Weights of a small mixture-of-experts language model, trained from scratch on English Wikipedia.
Size: width 224, vocabulary 8509, 76.3M parameters.
Experts: a softmax router, a shared expert of 64 neurons.
Training: a variant of Muon for the experts, 516M tokens, 7879 steps.
Below are experts of layer 8 (counted from 0) of a mixture-of-experts language model. Rows are named router (the router's row for the expert) and show model dimensions 112-167. Each number is 128 + 32 x the weight over its row's rms, rounded and kept within 0 to 255. Numbers have three digits each.
After each expert's rows: "mostly gets" lists some tokens that are sent to it at least half of the time; "comes after" lists some tokens at least twice as common just before its tokens as in all text. This comes from a sample of Wikipedia text that the model never trained on. Tokens count by the router's weight.

# expert 149
router:145130136165123065137107118104115120155065113116082115104107121105132121137105111108129074130142130121191139115156133156084094103129131138131164154118094086130072139119
mostly gets: "- List of", " known as", " directed by", "- Succeeded by:", ": →", "- Preceded by:"
comes after: "\n", "2", "\n\n", "=", "–", " #"

# expert 157
router:138181106191108108152109070149171097175124119133136115080106094109159128152109063122108111178121080070151140150167152154126117135160141145117142157107097117091111119204
mostly gets: "| No.", "| Year", "==See also==", " | Title", "| Pos", "| Preceded by"
comes after: "| ", "\n", "\n\n", "2", " | ", "1"

# expert 133
router:157148138130116097155114101161163101193100113116123154125101140102133135152062116125142125129173075111154116093183150107120101182133137144139149169104084061103044121125
mostly gets: "==S", "==P", "==C", "==D", "==B", "==T"
comes after: "\n\n", ".", "\n", "==", "===", " | \""

# expert 12
router:155142128167086115115090090136150074132101088095132191121087105109132120120145103132156052166133067068124114095212150123111110175126105117113151156128099106150100098134
mostly gets: " | W ", "R ", " Win | ", "| ", "\" | ", " | L "
comes after: "\n", "1", " ", "3", "| ", "0"

# expert 165
router:176094140166112133133094103138146089152134090128141131136134145119140132129141119112128056163182083119147101116124149092132092153120077090160114192105069098186096103103
mostly gets: " (age ", "°N ", " Arth", " | Episode", "#", " JP"
comes after: ", ", "–", "| ", "\n", "- ", "°N "

# expert 51
router:129150162156138115128097079106146051143133082119150188146120130109128126126141111142147111147155077070137085096201142093130096174107080152155113161144110101183104106124
mostly gets: " | W ", "- Died: ", " £", " age of ", "| November ", "R "
comes after: "\n", "1", "0", "3", "6", "4"

# expert 170
router:162099124178145156138082040133153138160104120098093135125128155091133126143099077118113131114187131116165120113133084150112134157126120108181141168087032110156122082161
mostly gets: "°W", "°E", "- Kingdom: Animalia", "–present", " % | ±% |", "- Died:"
comes after: "1", "2", "–", ".", "8", ":"

# expert 142
router:189136142142128108163104093111117111189117115081069125099120148126075108122111100117122118101202090147176144046135133155080145162141124142182145144140054085167102105104
mostly gets: " % | ±% |", "|---|---|", "|---|---|---|", " % |", "Scientific classification", "Personal details"
comes after: " |", ")", "\n", "\n\n", "0", ";"

# expert 161
router:135146146144067044161139085104107109187092111103101135143123143118105128110072046166097143089175106109185135105136146118142095153149157126168123182069065084151085125120
mostly gets: " In", "In", ", in", " On", "- In", "On"
comes after: "\n", "| ", "\n\n", " | ", "′", " on "

# expert 71
router:163142123143093125138090073148140093198094096125131157086102123119145132119131105168128097168147118122148103081169165127103086153136110106115143129118089113117095117121
mostly gets: "\n", "\n\n", "|---|---|---|---", "- Time zone:"
comes after: " |", ")", ".", " |  |", "==", "==="

# expert 177
router:139179132150073053141125056130116085156097096119128137154132150091140124097081116141113089138159108116185170121137135145065104140120087155148152154113103080125094119134
mostly gets: "- Born:", "- Preceded by:", " by:", "- Succeeded by:", " such as", "- Location:"
comes after: "\n", "\n\n", ")", " |  |", " | Episode", "ary School"

# expert 141
router:144133151158125103172125085119143114126141112098114137116110100129115161112128113159099083128138095103143114088163114136079088178117095176178180164118093079146113091140
mostly gets: "es.", "ing.", "\".", "ia.", "y.", "er."
comes after: ".", "0", "3", "4", "5", "6"

# expert 68
router:158106123163106128166082068132151081177117088074108183069116160104175127150148070114116116143151128151182113067145083162131157139128123129158149162092098059161118122162
mostly gets: "| Total", "| Turnout", " votes", " hold |  | Swing", " pm", " | Total"
comes after: "–", ".", "2", "1", "6", "5"

# expert 156
router:142137089152130111120095099151125147150121120105115169121095132114141158124128068143126082193175064065151134112137139119106124140136093146179105146107075134160109059148
mostly gets: "In ", " In ", " early ", " in ", " late ", "ed in "
comes after: ", ", " in ", "1", " (", " ", "- "

# expert 15
router:188166127155116099115130088163131067194134102128128136103115093100163095116104114134128090145122115073170136111158130116079092135173101073121152123126091120120096108171
mostly gets: "==See also==", "andidate | Votes |", "- Born:", " | Succeeded by", "| Preceded by", "== See also =="
comes after: " |", "\n", "\n\n", ")", ".", "=="

# expert 112
router:162142142143086124129099087127210122180113116113126189110118126102129157117101107164156072121153040126153099089146156145122110197149139175177124131122097086129102125148
mostly gets: "==P", "==S", "==C", "==D", "==B", "\n\n"
comes after: "\n\n", ".", "==", " |", " =", "==="

# expert 189
router:148173145189100114144123042136135072173133107094121154096115107127159128132100081089130148139157065150152127118154111116133127154123164145126139157078076106129094112139
mostly gets: " However", " However,", " During", " While", " Although", " After"
comes after: "2", ".", "1", " In", "In", " In the"

# expert 81
router:141188128187080141124086057124159113127084104103140145127115136100152093119115123129081073118145031082132098120146176097102136179142134124176143166120085141118120097131
mostly gets: " In ", "| ", "In ", "\" | ", "\" (", "- "
comes after: "\n", " (", "| ", "- ", ", ", " in "

# expert 97
router:152132146175136151101112064120177091145127105097117127073096144130138157137086092115109151152155103142128093093169093145076126159142101152106167169069057121134132090141
mostly gets: " | MF", " | DF", "½", " February", "----", " MF"
comes after: "2", "1", "–", "| ", " | ", ":"

# expert 144
router:166129134174129128105118037147149109165123083084123138145068134150135105137063098098137075117167131087114070091195117124101116204150120174151150172088092107131118091147
mostly gets: " arrived", " remained", " continued", " worked", "% | ", " | — | "
comes after: " | ", "0", "; ", "1", "2", "3"

# expert 122
router:141126144130136089144098097141145084178102112121156182141032122146139131114082117122133082149175105100123107081199134103129100141181141146166129152115096072118086054165
mostly gets: "- • Total: ", "% | ", " more than ", "- • Density: ", " som", " over "
comes after: " | ", "1", ",", "0", "3", "4"

# expert 92
router:154181099161090137159117125159111125182094110105110110098071082178125133165096083106156099153130107135169112112158124124091105170132089169173124166068112115153101041145
mostly gets: " highly", " divided", " very", "' (", " widely", " considered"
comes after: " | ", " was", " is", "°", ",", "′"

# expert 104
router:136139172174081094117096088097185116181105136094091143043058149126144133099126105143115117135136101134114149091179153108074144157136085115117143179078112113126100114109
mostly gets: "400", "700", "300", "120", "110", "200"
comes after: " | ", " ", "| ", "1", "2", "; "

# expert 86
router:136128157131099105170114110098129133151107115112155121188109106107088151114098032175143147165156100109139127115138108130124137145143106163162132169056105108138105101143
mostly gets: "On ", " until", " On ", " on ", "During", " was born in"
comes after: "1", " in ", " on ", "2", ", ", " in"

# expert 148
router:126144149163122116143107098149186115157115116087137179118090118113119126118099111134135105131168096106150126115135187122106080174174118141132140152062089077143036122164
mostly gets: "- Species:", "John", "Wh", "Ad", "Be"
comes after: "\n\n", "=", ".", ",", "The", "M"

# expert 46
router:160139142139099116143118053139132098135105094101110128105097150129163147084112111141097120120182137130158114091145121169102130176132137139175140134112089114147126099149
mostly gets: "|---|---|---|---|", "% |", "|---|---|---|---|---|---|", "|---|---|---|---|---|", "|---|---|---|---", "Scientific classification"
comes after: ".", " | ", "–", "0", " |", ":"

# expert 138
router:186129140125069105134084054130124048204118082093116148103128130110106146136150105184123112170155113141161127077166171119069078156130115155119129132112101116106117114122
mostly gets: "\n", "\n\n", "- Position", " | Nominated |", " him."
comes after: " |", ")", " |  |", ".", " |  |  |", "% |"

# expert 78
router:151136074159111150176096075120134103156093124120093115088134152127123163118107122125106064109140112108126129104170107141068078151141087161177159123134076095130114076146
mostly gets: " | \"", " titled", " him.", "- \"", ": →", "\"."
comes after: "2", "1", ")", "| ", " |  |", " album"

# expert 34
router:150119167164092091139122061136149077139120104107152173118112121122158124077106117130109092155145086130191094105158163145079120157117078143142129135135090131144095133146
mostly gets: " as \"", "| ", " | \"", "- \"", " “", "\n"
comes after: " |", "\n", ")", " |  |", "| ", " |  |  |"

# expert 188
router:130196140151085068142111124165141114171107124083089155096093125122145140110097102131120094129140082084151124088149148120087145147131106156151156189117112073138109073157
mostly gets: "400", " six", "250", " lb", "% of the", " eight"
comes after: ".", ",", " ", " | ", "6", "–"

# expert 67
router:161144130154097132162113113138128088161116093099140151141082122079103162131123079076104137164153080134157169106116147087093055146139141121151206150125054123166084029150
mostly gets: " These", " tells", " do not", " seem", " They", " gave"
comes after: ".", " He", " also", "\n\n", ",", ", and"

# expert 172
router:158145128135107109133137085135143109164086129112123169110064115121074129116073079129140114087163091144122147084204101086064130165147135170159132226107066087131129080124
mostly gets: "54", "53", "52", "51", "41", "0"
comes after: " | ", "; ", ") | ", " (", " ", " |  | "

# expert 171
router:132150108158134113132100099134128143140113117116133135136110091127129143130125080138115068173149085057130113130142147119110138137116111167192116153089092139200113093157
mostly gets: "In ", " In ", " in ", " early ", "ed in ", " until "
comes after: ", ", " in ", " (", "1", "- ", " "

# expert 190
router:144164116137116143143099091160201121167118117133125173117125097098132135125104116164139075136146028127141120099134162120113087187181162129142117136097089099108090103151
mostly gets: " ==", " ===", "==", "\n\n", "==P", "==="
comes after: ".", "\n\n", "==", " ==", "===", " ="

# expert 160
router:176140147148078134167145067139139084141112100110097150079105159093125147048098116147072121111155070095157138086188151151092145133128085130161178143136103127129072133169
mostly gets: " Albums (", "|  | Liberal", "| A", " $\\", "| —", "|  |"
comes after: "\n", " |", "| ", "|", " |  |", "|  |"

# expert 28
router:158144094151126107112102103104152110152101098125137227141074086104107108126113109146139059114166086075161121100185108132098131152139153125171148194105102068160126079151
mostly gets: " with ", " over ", " about ", "- • Total: ", " more than ", "- Length: "
comes after: " | ", ": ", " ", " of ", "0", "1"

# expert 39
router:155156093162139136094126124094171125187085099118124134115108130107184081169083066083149104125141092131171124139164132101086117143107130130151118151071086099129116064147
mostly gets: " comp", "997", "999", "998", "980", "970"
comes after: "2", "1", "8", " is", " was", " are"

# expert 191
router:154135151180127122101089035112137083134110054110112148088126167142155147159126128129131121128166044148106127111131139133066100179123117118101138159085097113122108114124
mostly gets: " | MF", " | DF", "| —", "ary School", " name:", " In addition"
comes after: "| ", "2", "\n", "–", "1", " | "

# expert 150
router:133112106185108187145127136114199136194133100109111147135125112115086093121099083145121079141165095098141132118154147148127138166156104139179127174083083092138143101143
mostly gets: " p", " the p", ", p", "-p", " and p", " (p"
comes after: "–", ", ", "1", " | ", "2", "6"

# expert 89
router:147192137164101092151131092124150087186098135100123152128093110122129110156106084140138132161153080137165115115146183107101089144138159145126143173050079071142067055175
mostly gets: " However", " However,", ", when", "During", " While", ", where"
comes after: ".", "\n\n", "2", ",", "s.", ")."

# expert 63
router:152138159144107109150100123145150084156116092128096146078113132121092146129133097137123044130127120044160136142167119112129141141121172141144191178138081133159114151166
mostly gets: " during the", " at the ", " won the", " during the ", "In the ", " for the "
comes after: "2", "1", "–", " in the", " in the ", ", "